{
  "n_layer": 13,
  "moe_layers": [1, 2, 3, 4, 5, 6, 7, 8, 9, 10, 11, 12],
  "normalize_top_k": true,
  "routed_scale": 1.0,
  "norm_eps": 1e-06,
  "positions": "rope",
  "init_std_down": 0.00767
}
Below are experts of layer 5 (counted from 0) of a mixture-of-experts language model. Rows are named router (the router's row for the expert), up (a neuron's input weights, with its number), down (a neuron's output weights, with its number) and show model dimensions 192-287. Each number is 500 + 25 x the weight over its row's rms, rounded and kept within 0 to 999. Numbers have three digits each.
After each expert's rows: "raises" lists some tokens whose logits its average output raises strongly, later layers aside; "mostly gets" lists some tokens that are sent to it at least half of the time. This comes from a sample of Wikipedia text that the model never trained on.

# expert 6
router:477491460537505510513522523488499504520440508512478465498502519451481501500502489518470489484455475473558543542483494483470481489493525465460526523524475477511512505505498526482537504502512522493496499507455514482500556527520455490517566483512491472504476547537480495469534486507475510506
up5:488535532529488513510559501500512474505521536485515488498483471514479527501487486518506504457460500517543489523508515523521506483517544516522473514507493521520457516531497504500537513545515491484487488496529509494460508533560512499481502512508482475465527526468495550479506561488541521502
down5:513493522541546546472495510511525480543495503498485530513469541437485544504480457513470494467482463514508514515500495530491517522458546457476507467488457483434513478524473459495471547522484506488500478500474504468507501509490525508533485510515490490502505508508537523485459466543449525520
up6:491497513489505502502552546504519491484510497518500498531485477491477561493494516503469495496513496465473498481473498481467518547497502491514548522484458539505476538516499490471520448498519524521456468536487500500478497489549493499525473501456499523499489500448496471525433507509538536523
down6:468501511502504549505522476460503519458487501463470545511506503492501473482520512502497507486534501502517516508530525456491491498518494487504482490520449495525502474498478495459468495474501513490500486483543502528518481537494550501510484470516474485500483458480483473520481518495524477509
up7:525511514511509498479538493519483512505504508488519506459505480515486471571494520430462518480469530520548533553451454492478502494514553450496526483502491508484486473455491525490479443489509540528463484488498508505522505496515507527476509468452505472467507505479521506508459441525489510501
down7:465490458494540503519511511517515539498470518517546498527457499474539538472518483528485490505487485502530493534522497509486518493502505486479483501509530479504467497543497476459505483489488476508492502524523443516464501476469489513488537510480510473448506522520485525527513498467524502439
up8:482510541536525483464491503539500525498509460492501474504526499512488479507499498507522486443454530453547503523472498515521525529456531506520534491497523463526526501513475502504444505503500506452482505526482485520508497517482433505499497481512555510515518516437507499516509482530486520506
down8:537477493510540526496513461460524547496472515465463545479499459523535461460558464515494453511480493453573470519503469499529526504525514536471501507486569469489501533497482484437478451481474453502547513550488516489539458493477519468491509460488514495506508457462518431515502506471509506505
up9:480552529528493490490506486501493503502489450539470498574458455464518533523471528479512489500497516545489481536528506519522499495514534491537497500470495487494545509467479480463515549500476462500479475490517541517482496451492500486496514492495496508471506488462485509533498514532455528548
down9:469496493486545487507482522459478487472488479494492510536542529517472473506529504485469526504508491504511511525497490530518546504453487486485501493501475498482500534481490547525492476515534496501515498506477506481444498513461532527515447533503461415451454519524520505474543460485522490517
up10:436460528530526483524509529483507507520523503477492489473536521497528516522483484531481520504522456534491499498531458486503542494486505473527507526510487503490526517453508518514532483502450494491530472495514476503457501530549496482509516480524502481493502486488494478507508479488485526531
down10:474501535475523526498520495492505453468530508483499514507483505504515540491474470489492493522498505502471526454481492492493521505506508499483461492569480433493540466473522532518491480514458486509505488492457445509505441486529515531506497552551545478499527535532517483519456463448506458520
up11:493467512465501490516489521440523501478582487506499555519546468482506498441513504494500483492511484509501549490493498464529499481506442498511505505515522491521474526511485486482523450483510534533476470503504496483486521502528469512472496553502519505514481492494524497511557480501504486476
down11:529490542500507462487510479500485535501503471480524473478467504480474468500481465544501502523494516499519486492551443543510511490500548496472510502480502540522526533514498489509467548554497517500514499513499534495518512498531535475539543466475513541516519518472498488473513536516492469515
up12:519518522493488470493522492490488458504543439547565490488499497500508523473480448513524488516481501506549508476531478456508516467477496479516489476524493497541467485481467488484529491502505478448487470526485463493548540512504472497493513471526489472492527490522463493528494503470518488459
down12:508484546536499471504468508499495542500536482479445458512477462499501452503461502519506509507493505460509511482500529467507501517498492503514506472486537513467531504492534474488515473484487519517513498478532532524466498506502511516435508522493444536521509511525501491485481485520513532498
up13:522494499508512508496495471526531501498475435552519515496482455503462493493467502491510517482504485486540510532522465510540485522507505503539479516486500495452487511469509494486499500541492526438469529482530471514478545502512510531543514496495490495517468481515505487522458493547488476520
down13:568493440509499493515536551520496515483510480531509509555570548506505517540493504467498532489517520495474541516504507528506518509516502507495534503505507474509461490480448527511512473520475507572494497510482536501504509437529514518441440490485489499485482464510501523485497522458491491513
up14:496493495552516474491469518500503516477498491517483498501467484484501516534540488508510491454469492502499516480536517524477497472507519462456528477542511478495505517475505477470486523519468505514514501453521480502494540493530448499502503499530481495527495518505462525481461490525468539477
down14:504537507489478533533504492529480537535553510479505490478482542498551509533496471537501516481523507539443528546464480523506486485530507487532469490523495495514475478548511474510484519506511513506497478491511477482479515481488469480516515474519485504499458480507516487483503499490502528472
up15:476456531511519478553488511498513498500434488524549433484495540472470477481481477507492502492464521508504496474534497502467533470534515511531548517478521531510513462521490522482497496551452530498513503503525536498476475473516453525467537521463474465430465529527470506496507506538519500532
down15:499487495508496518501474525523508506524530472469508516478534491501506504485517463506527493490505457538498484493495498528502543528491487528535503496511528440465481488496535543525497495480470525496485542468488469473485520457493507491516556549490485510537479479514499459510503455486520511474
up16:455499526524474529520507527482493490480481513473515522520515507473502515516509542475520535468497493541489497536555500492456513513531487506503538511495482450510508491504516520533493487468502487487510488478507550492459493541520481535551469480489480501478480500448531548505524463533513506487
down16:487476546480497476507448504536506510461446516478459529525501506498506526496530499442498487461530464555478499484507472471476510513497529522472510494481478526534525504510491451515509477473491501535523457500534503477516517525490501482515494501494530513470510521463479500531500481501499476495
up17:471509452493499458522519505470556499506517534483521558528479490474509520522531496510512465504481478530465543475595531484489476529522502510525482485528497511503476519479525478466524515513465458509511554487496511524491508512510532517493514543476495472481458517476489516453507521524468489528
down17:470511558485511503497482493481462522515509522493546473533530505469510504549480480469484510471483530479517490462532495520504526528487478531518491521553514491483539480511477451487542505521467487480503511486505500487461491503514521521523478514461472466488527484458545518495550542482490500491
raises: "in ", "from ", "with ", "as ", "(", "by "
mostly gets: "ated ", "new ", "ted ", "made ", "would ", "known "

# expert 3
router:460499503539511456520485457502511522467507430515511477494513484512498510473521513482480479546540498507458523506484491509511483531505511514509455509517503517496487490545486549493558496461492494506479501508506498491517525493484506499476523493461499528511526486474467471495491510521492497493
up5:469477497534520486483530466494521491483460499517525471471461492487485528498515481482458493497544526459495484540468459512519512543444469516502540495490484528502554564488461491482502522501490513517499537493563565485499448505526483518512481520497485460455492527524480512516539512491493477496
down5:500528512485494517527518506503494494493491481518501466423487526510473438498452528463563470531517486525488480495504516516495468485494489482495491519524502492525522478462482483518536514486568520506521504520515544516475425469469528509511524531499482502522496502505486515521506512483498489513
up6:515484434494476499484527528463499521509497451531487509497489490475585503505455506485507515478567491466506438518510496535495507505517519517499474468466527520496513509531460496501473512498496517491494506485524548502486486511496507507529513526463534523522522501487491544476492496494502538449
down6:526481524466508500506485498488494518527467526472471482534510498473506512504466502515524496478476522509527469452500493446510498485511503469528508514517523531478472467517513472406521491506489517523505556466534550497510492541538482538496496487511529486504532505443467527507500470511495479518
up7:526526494528453533499520538485469520495453491499481489503521548494460517479520543512434446516510494477487519503528478447464466475485495499512519474489524518499468468487459551486514480487535533559518487521491522525493519498510467499462487463485496500470510493527553507539508473533575529501
down7:558445508496521489514529521490447505505503470479481502529499545503480505493518479469471452458511512471452496545480509476476529495497526457499528483489495510508523481549496492496533503519537497508528461488520508505524501474483479465504484481499496539457492462495497512536502526512486500557
up8:431481482488522464502472520519523497475490500448507508471507495517505560497501510538459467489485491498466520472480504536516545501536507471460526467530507523568481489480535560481485504473466518513492445495490533509493520493481471483483540518525549492523495488531511469496480496508483500455
down8:480475491488536492455468489482484549485478505467499502477534506536427508525514495454523502477493502449501506501517482503522495505466473536497481493482486458485537513519542500501459515441538514542475476477489510533509458496489503504502497506494450504549457513503510512528473523514489529471
up9:526439473485485481526500498521531467453539462489530487509523471514461534480518504527457492484507525461482495456535497529504499521498500492481524501491496481522502496525507521510546525518480480500484524529530483468474474575517521478468569504496474462490458455526498476471502501518513499525
down9:538549502454453514572532486478481519486502457517473503515574495501506499501491536499481511484485538478527540489503473510482475472534523524517512490497462471492521497553482518500548505489484491477510510544460486512521461496509469479479522476523483480513501470515423541502481449503488494461
up10:529484545515517492525481481484483501492461552487501524530526540506487464500503546518480528493494531497500482502456474501478562508437487516509492499510521454499512501511474502510494503525484514516471525484460476520534541499451512472500452496499464520569494517463481492512472501518506496508
down10:490460504500461473456472487509536507474499496506486521515499508504483503500524509503564485489499532505513494499468522517519512511523544539486489444469492490467520522505497470572509482498487529485505503518503503516479514487485501493515474571462515486495511526520464483521491473473486533493
up11:540483527488528489464537477507473491467483479482470508529493463520529505508500493516492502513513478476470487486499531492490505478512487517529478521517549454503537449511493465459512491500502481462499495500494493480486523499539497513480502494507503501529522534527509501482519474524504495518
down11:458522502495472482520500508519486520527514512471454507523494463522512523477546476493484548502539500515503514474498489497516512479512516490507503539553522500482527493493514508471477510504526486533497477480539469497491484495477522464466514504481489475448488496514488509474498532483468521455
up12:560494525562467470497525489469510540506487522512494514502503501518516467510458482459444524498478478505521517485483468509493506498514486498490551506547468489507494473514493542498555489498522480508471516501528526514496480512492525530502470521508455469489489478503515517542487486525484490471
down12:496490554502552501525483509514494515503511468480490548471491466478529491506526463460503511537489498476518471503501512522487509487500559516488518500486515492512512507466476547447456471545550511484475537540497450484484511523482492536451546497479477525473489535465483465507516506476463476492
up13:481483519540512496482487442475495479557490521450500485481491513471509501497489476543490493476506512507489509512484509477509454485492526488485543513489513497484520533536487534499486498489480511468541530496523500500534495512495495487506510502471471484462501542485473513486513498494492494526
down13:519529501505503525505504485492472482508480489518493529513472509509445491500504488478522498489531502504461469516546500506514426477527455514493476563493511445513513520525490476502532519491521462489498478539517496494530520503509533501472525497456533485495476524498534500525494518541508499497
up14:453494490566494458487507476537532516483482467495457462500529499496501547533466499497485526517498463517474445520530461485474475519547501519505495465500479524499488469504487486482465515512498461510508496491485553494497501510502464434553556487448507507497526524462509513502548509497467490520
down14:535508468480524509537480510473507506525522530496518528540555489461483530509503503503474522461508500480532503504469481528468469487484515486444491493505512507473547506476472542531485524445530510502494471465494485505516497495493502531502516513505509532480522506546535511475525507482493515471
up15:523498517507543483484515512500484529513511482533514473504497464485518486483481481464541502498484505507475529520497460480481500486553500539493478504490507470520446495500474552541502520489504521533464512505503487492485519521522501485519516484498502465501487521448479511522526504545453496498
down15:469533510531501467515502487488458472532437529531478494443523546483437510476496502541494505502497481515508514533528481480527540479481503478473530483480503508529517453474548489471478507483498505506505508516510520553519481456524538534501506510491516491491509479471465509528477544502470481499
up16:453510502508514496511519513505466481496487466492507519502545475512479492538484520493467516469481507473479506488521489472539517477498486471501484514512470526492507538474492504527517526494519506483472480536538495514435488493505523463530503541485540508489489489523466467529528475524473484535
down16:542516515486500526522468509478503485542519509492494500528501582511515473494464499535548488494492507480525449488545517506509509493515505500489514495485509488468505541524505503515501486527497532517528565503455515469516517483478489544516489490496487479512540513487518534503464494488496506455
up17:455511500526483494509475517481507500473513456490535502491484499535496520519474503521516513506505458457573504515532542500520438486470558511544470449514508509509516503554565516523515495488522490506473529482490490452527503516477552499538492516520483517515500504515522471447515519503507528498
down17:529525514523505484439446522519491453487498509487534459505502492498532475483472447509506469484456543447528541514520468507533466501482518515531482454480517442525511497507506507520503485487522484503490516527498500481533477494515533516474523519518457493536548507503533498446505533531486520520
raises: "\n\n", "–", "\n", ", ", "” ", "-"
mostly gets: "201", "0", "200", "==", "6", "1"

# expert 2
router:525494495504516472513529499485459507476481448486485506493474492555458520555531472490524510485504497526503523515491481513526482529494506505521510509542512502536455511504498453525484466492510535511501515502491572500524541505560490486542528493474473520504526540461497482486516526491459506482
up5:499507476491489505495537482502506507478488467469512527500473499470529475478516490499467551532512487518453500493517470488477455488539521520457508498459512501494495434521525510517520485504468520540478464492522497548542500521521504564474520518483464473515491484475521547559532445481487540444
down5:474471531466488561493478492505518466553484482493513517533516520532474517521513539526523550489489480499517523525470481522526485489464490551489472504555460493450532524489540506500499544520486502517509503538533487474485494464490596483501497490506512543466487497499483512536502463481509478478
up6:487483508477475452536501494492466514477517483504532523526497481540481475538507458510513489489498463510496523506477500501496488492499509517498508505563489516468511531479495492492541530546559483508489483518457506475443512506482511525533494502558483528516492494502515508518454505543528501476
down6:549494508526523565489533527487474496525498543461504487503528485459492516503468542482494524489495509474510491476470492515485490497531526477518522520483538485516503470484510508515504476505493527491554490540491494522504470504516476518518504475480491530489465505507492508505558500487484489499
up7:508481460531512529517497496478475515569520508468426514562498509476497533450512489457493490462526485559549508480532482528506538530508502501522502453458513543543476486468510466520482488508494550526545525485498463505476482495509475465509485461500499497505520535511456481487484503469514545518
down7:498482521501471469502493488486488497483509497502509467507444465481469484524499472495500509480468498485516523508466530482523506454505483494539537553518473482537564507489500518503508541510469460501546506514498564496536520530514561504491509508503502545514510458474460505533501506514525466553
up8:509556537519485471489519464557504527488487531541449457487495516498443531519554508515462522437506511480493452534498514491509510503491449503461547496494503482504513463507497490532483498480446488464537497531454513513495486545464460523490505524494529471518520510490497499502492466442507505541
down8:506491514511473509483469490484505483488483503454522470484510471504493486513520488501494508536478502532472500545506526496494509481505530459527483477501527466490495502461495496499524448497489535521512491584458514507464527510474499496485493496461474487506518533527525488469508495486493497532
up9:482495516492495507499543474502479504528496477462475496488486467478477488549507481487492515480480509514523572511491552528509492481471478510489485504541473497534487508534462478508507491536493495448493512494466490490501523486572498510512483485492471511514512529496464456489492525489516519510
down9:513504505498536492473511503499501512482486480481525494513519493497526504458494543489512498495509496491460466497471527542518504491496540551456479522489494533490523486461539496478523506457505523515510519496427564466470464518560500483483510498505519501489515487491510497454485455519452516535
up10:511483527516482464538506493492511499507455546502508518485446485468518507479508480530515508507485551489517492504484534517529494514548495538474545506516473491474489505524490480509466538478514559478475475479471458542521500541495467559477496477460510507504455532421489466490477486528464509497
down10:485490481522516507457461513491525547499530477468533485526528526514514498469536475430513479527509503515487479507481474500517522516507499492467512499470500515509489509472484541492485500529461469561506490517514486501509482507478542503459540505484540473525475483488512539508507502446559481470
up11:498476499444454487507500488537515515487480505544480502475511514497496543481463491513489537469520468491512470539487503528467463503500530514519474518456501487537530532512510444502549515491512512490527515542501509544498482546557519528475455512518468501514522496452500497512481527501490512497
down11:526506501523488540483537541485475468513562453471505474551493534512494462521432484506504521503529512493483485462505507504511527451505504445503480468474489509504499505508500480519537488448485502469479502521478473482463490582465553498516512501512508500472503499503513459499558512512493508506
up12:460510559505528486443546490514476500449483501512488520504477529507487474462555518545502498525489505459490486511495508508480501494484510552532536503480508503455469502531533531485491491490489456516490533545485546507479529547509498510504447499484487467536482536490534515479463506494542500496
down12:484530475526550511529536506454473503497535448543439485504471479484465478471518495500464543513506492540437474462524515521508484491522505510456533520473524485517463485504490433496475522524505499486492565494513517455510451504477506470525550530536522493513550501499528463471519525528523506512
up13:511540499496516457533474496490462526477515504500476514506485534473481471510508538491541492528482470462494501507526471510501521473530513505499539485528504532530521514484479493547455481510494512477509485462487515468501533501501491488490548500503550542497477498525490448449470514537445529458
down13:467473477516497496500501491499490476454482522490546487491488496539555468462473533516494483493540536542499477539466520481513456532472505510485506505504478496464507500482488511497498482510466503487532531550528477482478480524515446501476450507479522454512508481510517487522493497481465510528
up14:472512536519492528530532526522475517487501477547524545512471498464514499510515476485503497487491548534495480513471507492500459496493508497545526488472470498480477485505542495509510524507498470522533502446499544506513463504498518488507499490497483499480539518521492479488486545507490486466
down14:517457528501473513511470484523515535489532517463520482470502537541529508473445453513504481452481510497503518504500489487469498502501478524470512500473524494501489548524475526481524527510482530506510485493496518538484520478487481499508527481510560491489513496499534496514496532576483511477
up15:484522459491501516492506429519452517498487512517535529490471515525527488542499485547530514522541455512462532466490530537522502520450495486494491510552514515458495503492511524483519528549473511517504506486534492519504477485481551483469499461505493504553501495470522487492507515545470466501
down15:501501531454539457508531496485467512467458525489507472497436513471519485506519506548469496484540494524454491520477501548522480496472521484505527510492519528509501522503460476499523548519491501494471513528527534553479504492500484473474506488513448492515479518464539464506490465504474505494
up16:544432489494503478520494462460488494479518520482522472468535540506525476504504472500477478501485486496543496468523500565479472490506452484478484485486532466532496465501506520518494495524451504531536466519476488467499515498518495464488488513536519481511497507476490444516478468500465481492
down16:435500450481504535462491470515530494499537573518554508508470493487500541538487514525534502464500516489505535485500507481472486517488507501515494528481538476491518467490519528542537492503495473491516503534510522494498500469493440500539508517506456529494506508530521442515473466485515512518
up17:458502496493518516532504486512467515473507442470473492498478519513514497498529500485470507480481521562495533503466502527478504565481527479520546533457513469495496499501503540505496477497516563509449480488478538513509555516493531493525482460480530493522467491504494483483507483482522524534
down17:492542520503476526487488481520512521495452549500512526505484517444481473480533520513467475508514489481488470469524504504475466497490471507460457467558513501495499504485513493514489537488540432505544476493543515497492480493465481511513508514553426504535502478505524514503512501526471490493
raises: "previous ", "surrounding ", "his ", "their ", "others"
mostly gets: "from ", "of ", "with ", "for ", "In ", "were "

# expert 7
router:525485492513466468531544534504479559463485472501466509498517473487474479484485545478482526487526523520486505485473470544504496514470526484506448497502471518512532509526513543504517519503523509535474516488476507430499483501492500506520519515485446509548498510465528494486508467486485483484
up5:499468482527500497497492505476478505459508451491525486458515466523501487502456471534492509505510489533507481487524494533438487511474467498471453520515536470457524521483493516547490496505544492497496533500487502446543507494482497481458485512494490497523518534494502509522522510466534578491
down5:523515483470549499531509485506477492492493479490461481476486538566486494522527493518456516488506489473537514521494498497475484498473507505526462514527478485496461463503509483509517453554494509473510521482495509537506523506481483528500530509517511514463479499515513516512516505545461497512
up6:514454508491499527555533538522520510482506550503455503496464483448480465473470515506495475541481536452495522521509503498522484519471530497491506505543524485486518468499512502511452515500501521495475482478476497534497533483534496512509492528483478536529540495524491530494543545513457516527
down6:482506520498512475518517522509545507534485522504479473526501484472531529472510497470448516501486511489492526469523537482520525470508495476509488505480495493541485499505502501487492483457506483446522504496491462514520519475476569476529509462486531515515483506466534493538486481486527529494
up7:518474543473486523530508538518523505467513558493486459546545492481508505508524514480510524469507465534427526500521494465513498489520518528454473507466477518474479499542508498508498536463505471465522453534485509520497542512520455498508483531495488510538495487528517482487516503510471517495
down7:489471466515518503496492492490530525525518506549491525446508507506512520522444518496526537476495486494494504520448488445498508454487513469493510491517486527462490471446513520507498460513493477449555503476498502484491559461508489444457496520497454475553492459483522512534504472485490528470
up8:514480489470510497499490523507440498479483515529504486469504538486505521516511517548482481510500506502502504535500535481499557570506488463481535467448503484551530518485489520517522539516497541502501485513497488468500474493472544502528482511490491481525507507492533469469501531491510522482
down8:505534487547503551499490469504512495488504491501512490499507494524499453525497494526491481472551472515483476568516500521522474511464528513499498478511503488473519505560491496469517491553504477462532530522518511495511516519519494524494499490465473509485490522509535515488480510526518540495
up9:482479506411481535529509500512520506492508502513478489521517533493511546481487462489535486461489508460488501503520489466477491481460492531528512497535510499466548481473505511481514570491493495490526455499532540493524515527506518496510485492502468535496494504536537475500493508528493485456
down9:533483493501515463501487483512466458497537506472478484496482491548479456499479515489455473515539508467516522523509485554493494534476493525495503537532491475501479522490487501524541492456499456479505503492487493507472476515484518499508528533495471488458524481507508535485525522492474451512
up10:517503463476463524479494464520482495484488474521489529474533492475494536476470505478524542508480478450505484453491445510511497525510549490498497462528516497509512531528475514517482492511527477522522519515502488521523479493507492547533431495563511507485484472445548509506531492501432512512
down10:518512480467510484510540520492490486557452490462455518463538551504489498507490528493461475515515475505543473509467523529446498553458467554486461514526518512512495506464510494470501502491481489508481494517505509488524537519526521523499505461498496486511530500466482495493503494462562519480
up11:529504547501503481495566523517507486495422488504540510473526469489492500523548523537496472482510485500500504508511485486520500481485511503487528539505508471552539511510501521476508506474524475505455503490503473468518536499490499501421473492494520510529496511495508516457474496480522471510
down11:492571486532489511512478457492466501463520475504506492558493507507528513487503523503490510477460521484531512533492538514539498516481513493495495496524463504494514500534506504529513519533489531518509539486425521530479506549543530486479540527470480483486425516477515478524478554481517534486
up12:513468536487530530503497524478481486491498520528523496494479523521511517495502510505519480504515509507514482543450494498490474494504524456481489472531519503507474507515535506472506471531503517493512509448496516410550528532506585449491508526504481484503517519462485500501465489508535527502
down12:473513493527540550489497503497513484510509459515488467529476465478474494500526477489478500488533487466452521535512524532474518524516560501522483532527520514469535518545483494505478516498495499523520515467507478515466474533497530508500473478519485467469469534519466477539510525483507486495
up13:483456464480476499548494493549478521527487516466469515488506512471481513509518505463489521513454492576478530510492521469522468471531537485556487479555501489456476467515505467519487527503541493498485532497486514470473530503521515491519483503487482511535458522469476487439508514505536475530
down13:464503485500489504495507487558514493454488469554499534490436492538485475460460497474483487511526490486522477522510534508467531479528469542500487494526512443465517495528518494525524477469535515473468488518509513494545505504484475488486548468520511505432551528512526457545517506500526513539
up14:506489529543484517495503458462485487466510514509512501537512476493522511482467486532457495524503491507487541501506496483498537505487499467534483495520492488516502487510442550524540510545497458514521554504529510507508454494466544510486513525486525547489479512435504473487518534494525510472
down14:528502528489527502492489432487493499523485523502541493555496477488508464476485490504482463524460474516481485482502538457497493452559519499491491480497517493490509515478476516502504518484485520496539521557516499486497500477513516508529474532534527527520511488483478452512485480506494546501
up15:486477522477460512533506514492525513478475421498470503501537524528511495476478457486452505505539489509516551462481505505501498552496504510547477482483496490466533509504504477490494471497469540497473499518464552500470490521506510513534516476506481526534555475513484515456485500457535497501
down15:468506526474510524523485489554466497501449502521511474520491460509524524483518526533529532529533492538455494504500496490538476496481502502478557517501485418528556491498504485488489523473478484522480473481548479541543524498490522463537523465470479486470509531495537508497541481496531513486
up16:477571495494465472529515534498518485495496503435532479507508491517486494490546531515531503466510499533501529483493455516508502528459462510521449485491447516478504498487497491554483487480541514527508470525510475471487479481479486554496495519530547495516525485501520439487472494487496476506
down16:525480494526505530496516515528488483514509559502538510500524504490528508517481508514482495457499542484530480535488456494478530522525468533474531506450478454555483486467479497485466508527480471454544507495489525449462490519482491512495518519482529524518482483497491449514504488473436521504
up17:497515508514439475490461500515513516505518534493497491533481504497510457475496492523487522478513454470505491525537429486456514502471504497477495509532507464535487517513550505475494519482514534453538517499525486492516474485499472514495530504473447468499516472507497500521508477469497496468
down17:515458515458465467486553535463529475512523473523510509540476494490481494457492500471500539485494522494510460476542475518454517501477491454530486512502467532520503509500548495497530480527482489514485541509491486565500467505487498468526492526531489448493493541500463515521460483539563463483
raises: "though ", "Gls", "although "
mostly gets: ", ", "), ", "\n  ", "Sh", "St", "\", "

# expert 1
router:485487530504529528504516466494481512490477496550554505538488530508506566475514534527503519504482493510484472529473502490510472538486514487526491499544507495483475533486516529515516510467522547561497474517513490478513461495573494471514495475506475525510441502470517482506496544548499491511
up5:467494515511514503498475478470474514445510519517532471530549522481462500494483478496487500532535483537446510512540517485476518494493501507522520481514502500528468539518509511494519496514509512473505506532480465524507517506458495484508488467500477473488477537484517507490501481479468486482
down5:507510498542501506525542487444487479497504502447506503493490495503487541449500508435532485498479503500534489467440513486491507505510494489512483508491456479497529498502477461525499444512497506503513502496480518535476501498474534504531507473487529510482528504499560481504489473520499496472
up6:457509509488498518496506476506527532459519459474515484504483492467479512520522485557542528510523487516499492463492474533539508551534497501518521524518507468537502515497512497480519502474505545514485472484493479533465509501549471494545450526481528510557487491434526478453481552504514522501
down6:493477477509492531469489556476499507484530504515494514488548461501526560507512500483513528512537468494477504471468484498470483500541499469493464514532504509504504517569524495497472469494505486490529499466496526494478475511504513501488535548536454480489519483542483493505458486519534470542
up7:490480531467517485495526479462521497457500516498511499484487531483483512483500520521473497526501464505516527502475505510497511538498520490498513545489513518470458509535536477462509483513522519484528514555526502521555493526571501477442481489519507500490451474495526473480511479522554538524
down7:485470536498484485511472504473516493477518518474456545459498510515503491480532466504500516504492500499514445582484488501508496474543485463561488527513503490541503466518519479563472470511498459502490484491520489520489480510501498526458549513528510504528500502516482492524514552493560496482
up8:544504496464493505537468516483453474504501479462484489472500539484513519517502528552493519523483484477463547446554499518517519473480507517473526498492525481492547541491469500530451554486467540496507485515483491478486492494500467522514463530465565475502508504553510474537509489467497517518
down8:519555496510518494496500546449550505470544531474480509511570470476479547494475509494506515482541522493492481496524495481489506493494510509515492518529487480484504491520464482491483515492501479493470484519480490482514466528515484525501560501495483510468525474518508484528558488501521481531
up9:526520481538495513461494486500469507491519524488486545528534495522512547484483500537504496497494490452553498513495458484477491517470447528522476514532500519480502515501556522476476513495505522516473502494484481501498464499513459505500509516527471539481512487504492572466537531476513468468
down9:485499498511525485495486516504491499517461503475500505515467466536499504470469515507480464481506449495504547495488481489518538555507502474470513538480522509492516563506496509552486478501502504514462542547516511495500499483486503504497483518542464515532502498476513524515531505516495478495
up10:476505463536512495534504488535491519464518542506499468529510498483479466469510428515483527498494469489538476530525535508501515488471503501481503508481487511512539519494477500487478473507539530525501546521496531505538450461469475516495500537484481469546499489497509519473497480488525516487
down10:499501485455504512525465488527477500489493528526512457503487492457524500509502517469439492499481557512516489504489517512458483489525495499521479537499515464508484481479495497460475495464506528552545539483514534522525515530506503508504472512498497498546439539533478505519476510568525517497
up11:501477531511520540507544495485469510495515485470555530484483517452505521503449478456519492515466441466485460502490531497509502526486492506511491509534518476452466514479489464535496461504512516475477520486463479451502463465515456498540545459497507497469482504524509522490506460507448493468
down11:506478527496501482471445484495490493500504517516493512526482487494476491473518525480496513533523509478536500555532490506512478490434444534504518492534477507498521510523481505495518508466510524493519506512450475535491463441545483506516516517503481492497515432508495524503480516505534540480
up12:512521511490509460459525485492504496532531542527526488503528508525499512511475551548534501448485507529482502501476518478503533530465513503506500485474518527475452520492524501492476511539507507523454454538520532519514492484526464545536511498522517500472456519469501478497499509477539481501
down12:487481509484507503527487510474466474484533497508486507472474479518497520483531504455492532513509451521508487495505511498532473490521511514452525537528499486563516513486512485476513516456454494468513546481507538469518493511456497529530506536505471467540501514534497507475484525485535469473
up13:502496525486522511519502488571549500499497524482527529504513528490487501466511502522490498492515500505538500510477518483499442518489504496514453475453477524472485466499498530480543490515511478501488505513520488528461481530536488541451490523496477533472532528524482506448502500476499494484
down13:513473480499480531499529546495464419516523487487503498552508512509501494479526484513448488525468497522515463518481465491515520504529489512507488476499528520457510499517479508505468540490505494513460475506472484539518511484510485512509464480473544544516546469536543533476493506496547524531
up14:502531491528494479484490476530508507492492476473481485520522541474503496518460516511491519502500477511517504538506528499496425488489527500474499471527507529516483482512485492524479513527525512479547517533501486419521481526556563522498508518540425515497531469500491474476494509470463491549
down14:517488497498539532521475543534512502474515535518495505507498475522493506501499486507520530524509531530502548546516483522466520492520484509488526500497501456537506522532485457467509455535479497511492471468508564532539519498437536535519461478483506477517530508477515491538515511504513498491
up15:492508475543501517494507492443501508520496448481525495514557527487465477496519480506505512507544506534516488475493480496503478485480519500527486532508475561462534496510514532465516544472520463462494462499493500552461465489517500525475510516503464476478464462479477527477491478522482514500
down15:525490515519512488500516482493482509498526493504487527509465496530507516507521492540499524514510442515442519526524499501503550469489518499495460523484530495511481536494453533496483545485506489452485517488499474493578496547524540551476461504513515525498513481445477547496462505488503481443
up16:512488512498465523487524454501481511512492531485517550493501550466482511427472467522467500537473504500512492479522493488514492506461502491491526503507498517485474489526543496498522516510481510500440454517512518511501539501502524497490494526512481515481495531527495519507501460527515472506
down16:529472538508492446535497522463449502541525483477574509510487527479448473501450480500558486500532514542477490503516501486521507495482494504546509514453470479438493511478466533514500481514523511515493494464481513487512489505531495514487481483514507495485515464599500482553527490474511464486
up17:525492511528510448481529502532515514466475516494511518465499500487533497500474496478464496497513489516490423488515512503497495494469537481491522477448498442487479503521497479465539444495532486494510514522486459533535480443489519463560489513462472493471465515521513492545530555493530535511
down17:496460503499509485517473440520481531535478540499456502461501482515520506522539500543515505485455501482546488501495503482507513474469470510474510493535513509483483527531460446476477495492483504506507481540513541479479504505474518509451499475493509453474506534477479457500501510527478503479
raises: "Its ", "But ", "However", "Their ", "Despite ", "As "
mostly gets: "\n\n", "D", "K", "R", "C", "T"